Experts of a small language model: 70.8M parameters, a softmax router.
Below are experts of layer 2 (counted from 0) of a mixture-of-experts language model. Rows are named router (the router's row for the expert), up (a neuron's input weights, with its number) and show model dimensions 144-191. Each number is 128 + 32 x the weight over its row's rms, rounded and kept within 0 to 255. Numbers have three digits each.
Before each expert's rows: a language model's description of what the expert responds to. This comes from a sample of Wikipedia text that the model never trained on.

# expert 0
What it handles: Clause-joining punctuation, conjunctions. Commas, "and", semicolons, dashes and parentheses that join clauses or list items, plus the words right after them (which, again, whether).
router:133115122174091116103113069162193117129154057137182166165145116122190166153105078108119085145127104079135124127157133113059118141108127139126117
up0:064100126170136158054135134158155171084115113167158125108133112110140089105147131086098123150137097146060164155181136121144163106065074107119104
up1:060101151132133139131061118148111134108140109113109052114127175145114167176124121148135135138070154134154147124133109078116104110164170122119198
up2:152132129162140156113134142121116147179154135150130208186127092139129142155142158173145137161054180101150147099118109130118149068088151093130155
up3:145099096103070154165137120148077081167142145149106101172161154139117163146125127097107079116108130130133126159162174127137106144130064095136146
up4:125115166130110163139143134119125107195122120047196122148146101137097146155163140123161124162136151132091147146138124118073087140121146091155128
up5:157170227170117110146116078136160180159103134086198075151129175109088087219131110097092099147092122132147107170152123152121166105123082095098108
up6:127132137153127140180085151165140126074139078132101153128076116183096147111157092091090125099177138118112077119147130063133123146079194082102097
up7:202079169111140149138125090178142095182094140164101087138131181178188140163117106107143136151135135138176052132112171113140159140097105124159150
up8:166173159146178111128190106147153047106084108130136135109089174115102165188130127104077134135133122088101124050086086132096095128111157100108148
up9:130124106142101126153160113136159099152104083063134138120141130154120110130104070109142165106111079167137075156179146098066113145128134129170047
up10:152141148140197103070183101155123163057226147145116043146167166168138111126062121152107103126183140155136160139134130126089090105136177088123157
up11:099138124088134124052042072156135134182063152150139146100093147135096129161109121141108118145067151078104168167158128158120140090156137142089121
up12:165107147111157112062122087096148076124187068155125110141081132136188147140091127089038107196104135068121145109154137089073106089177134116120143
up13:181123139160190063170089167166168079108147097092130153124093121151103115166155087091128176121116128184148138128160116116103149166148131102152060
up14:127082178100168108102147117162165100105102106126146186104161127124179169078140130186143127091137145093162136113122079151151114141163160075139140
up15:144106169132099145145187070123104144129206162129085105164132134128131143098177113153204132133155124095153116169109116169122094092193103135139150
up16:126095101118156120087167135145142138095096102130115225098180132122183149108172137183141110133123189140175141060103110073099113103160062085110106
up17:122102133135145134123131089103168127137096125129100092173073166126165127163102102144126184136120114153135143105120105122134153093148124087096111
up18:117099158121100115027143124113111064189164140065142094096133124135120136127082100105164155131144146142142126143099183155075109154077133127140186
up19:211126118122118116130105055076106131136110104107169086154108147155146130150122117218119062140099147114120142134123130121094087082159132165189102
up20:164110109167123131167124124082158087126154152118157162104112114089109171126139080114121171071104108156113137148162164133210109097086088097147126
up21:118119150152112125136166082066175172149064105127114119217110091138150122126132145176183136118159175095122139146131075111178146046129101084159116
up22:081120097104132089158152079119159159124158106153117168128134148129126104130101147144085052119103130076125137156141141154178110047100168125094121
up23:140125130110088168092114131128078154107138070136138174134166094133136112136138084171106138080134094127157128128119120154109102150093151091106083
up24:121104114180141073169115080118107077128227093112158121128186174157131106166148080173095135123169128112156124122123146144070087123060122135135123
up25:087156140151159137120089133086129139154169151167091140150126146119090127145131153150162214125128142076101194128121117149154129122143063102131152
up26:122120080108136123137195122144103122110146150178108107098189136092136014137117085107152109166127108100098086144132091161115078130112038129102126
up27:126100103119079117188135163104108166136132145113121149123089129106221131124130109183144172083161104074125149133117089108108134067060151126093120
up28:148060154118116093165136138074137165171194114114117093129112135161183114138151130095196153071153107163080143126134133133119140127078150099152099
up29:065173159169092154154131090125148145135082073139157148188130206149093126149093103062126127130102111115090091174135109106133174130111096122099076
up30:118130125050169135102066156057094122148122160192116136152104152148145125154075113130158126145127100116122133115191117127054147150149161150150073
up31:110069063185033160105148105165100122128154137158130207116119073120096112058055062121128133123151161090145162120111177150080161098141136129127130
up32:125122111170124107139117077178104113146103081080110119129122151146056144141133113098090127140101128121133121159159136096097104132122098131055162
up33:128099078159134154114108099085143120131094174143176115066119110142103106151162123112097091137133123213087122108219106118154077121136046121119121
up34:116105170134106093142098152169075139084142092156111131185107116151141150123151107054094092084130172087141067135166172060158164129103146100104142
up35:149086166193080085170113066140150108148119173152135082157130151139132126122139068153101116126140100131123140122102164098067129179084120076114157
up36:096189150149136148103179158149053123121112109089174117136135140114108105133162127095075084083075123099131142116110113179067112108102114144136173
up37:141128108163099089062037155112125096140124138121144086194199142137166106097157132150066133108074120076149131076154132138128128089175145126093152
up38:105087191144211079142145073104088094158113115110125155145137086123153111117091085171146082172164129091195154127169149146090133125186098125205142
up39:107186215109127088113113110160079063107122101117191081104143110050224130090143089154163141126193121175167112084098069112151127182127132093130148
up40:128130130147102139177100158162140152116105072059160153145163102148127074118117138100071147095120114178185126105150124103139104108093143098135107
up41:139122153149178126145161116080158095041169169101117164163162106150135159090155101179136079155120106111135125144182134079128136120150153112198110
up42:111125147130168141099064080096127144126087148138111108104080134154110142198145117135070086106155139083204143126169137106181118111211118122142151
up43:161067138098081164205131155170147164091098145125155090132098121143097171144121115150072195113136142136102164087171069093151137093148141101049173
up44:177119147109082132153148072134097065078163117101106110100110140131146157153075146073146103143143149178107109119131055116134060155099129131160031
up45:101176150175119133189127160128162091133137114152181169129062089148135121163058037076129112102110152122152142110158126137079173153123157100129118
up46:136071126154106090129103095124117146146146147143139133110141179125120173112112173143091144146087188157133159112102159103107101137096203085146125
up47:146162148159071079140143156155140050135148142142127181121100099089150136090113077093114111078187141163090107109143122096098142116137137098196173
up48:091095166181164165108142104124124123082084184072149128084134160060080120152130131104134090130141174129129146124172112138108154112068103117047134
up49:173084085140133135151120121163145156119181167133091075125117130120068173123166143134138158148180140147093119122154140142166116093089190081119116
up50:133078080131173127179175127126156174121153101079092127063103139155153077119141153132146139096124134131155108115095152183160071093099104130140091
up51:148144134148152165110099110122116149118097087158086099168157116087130062141092100163135111143154114212133093143133118126152050066066160091107132
up52:142156141133194196163094117134181105115108125112105137167099116179144096066152138143102099198169095110133127137126125122149146113107166140094149
up53:125159066118052129117120135153112162123140096129120126151160160096101170138159162111119132061096146136124176159145168127107052127070185132139202
up54:118142164147123135162091116108128206125116097164073164065087124061154112110155110180145161178161122124090171130103105139165126072167090135151124
up55:203147116152070149096137106147167174148131104083176107170088155121123074100113065168167193147136165090142104150105044101105093108097100134094076
up56:095165068129107188101150133074129160099138076166160118125123143100147119097133107154054155172140133142055162124158143099101090125174127130136107
up57:067132158092105173086058148193093168175107115138091177107145148179153050081131109175158152116086145162170122177116066134139160115145143108132090
up58:127171123125095119154117109137164179115126085121148054156128146161104166138110076116059125138077114102136150141134113118118150094146143148071184
up59:141087164133170155079118105096153126091141084170115150159077111189104104101129063107101129116145093105160085188169131088122123122137147106100104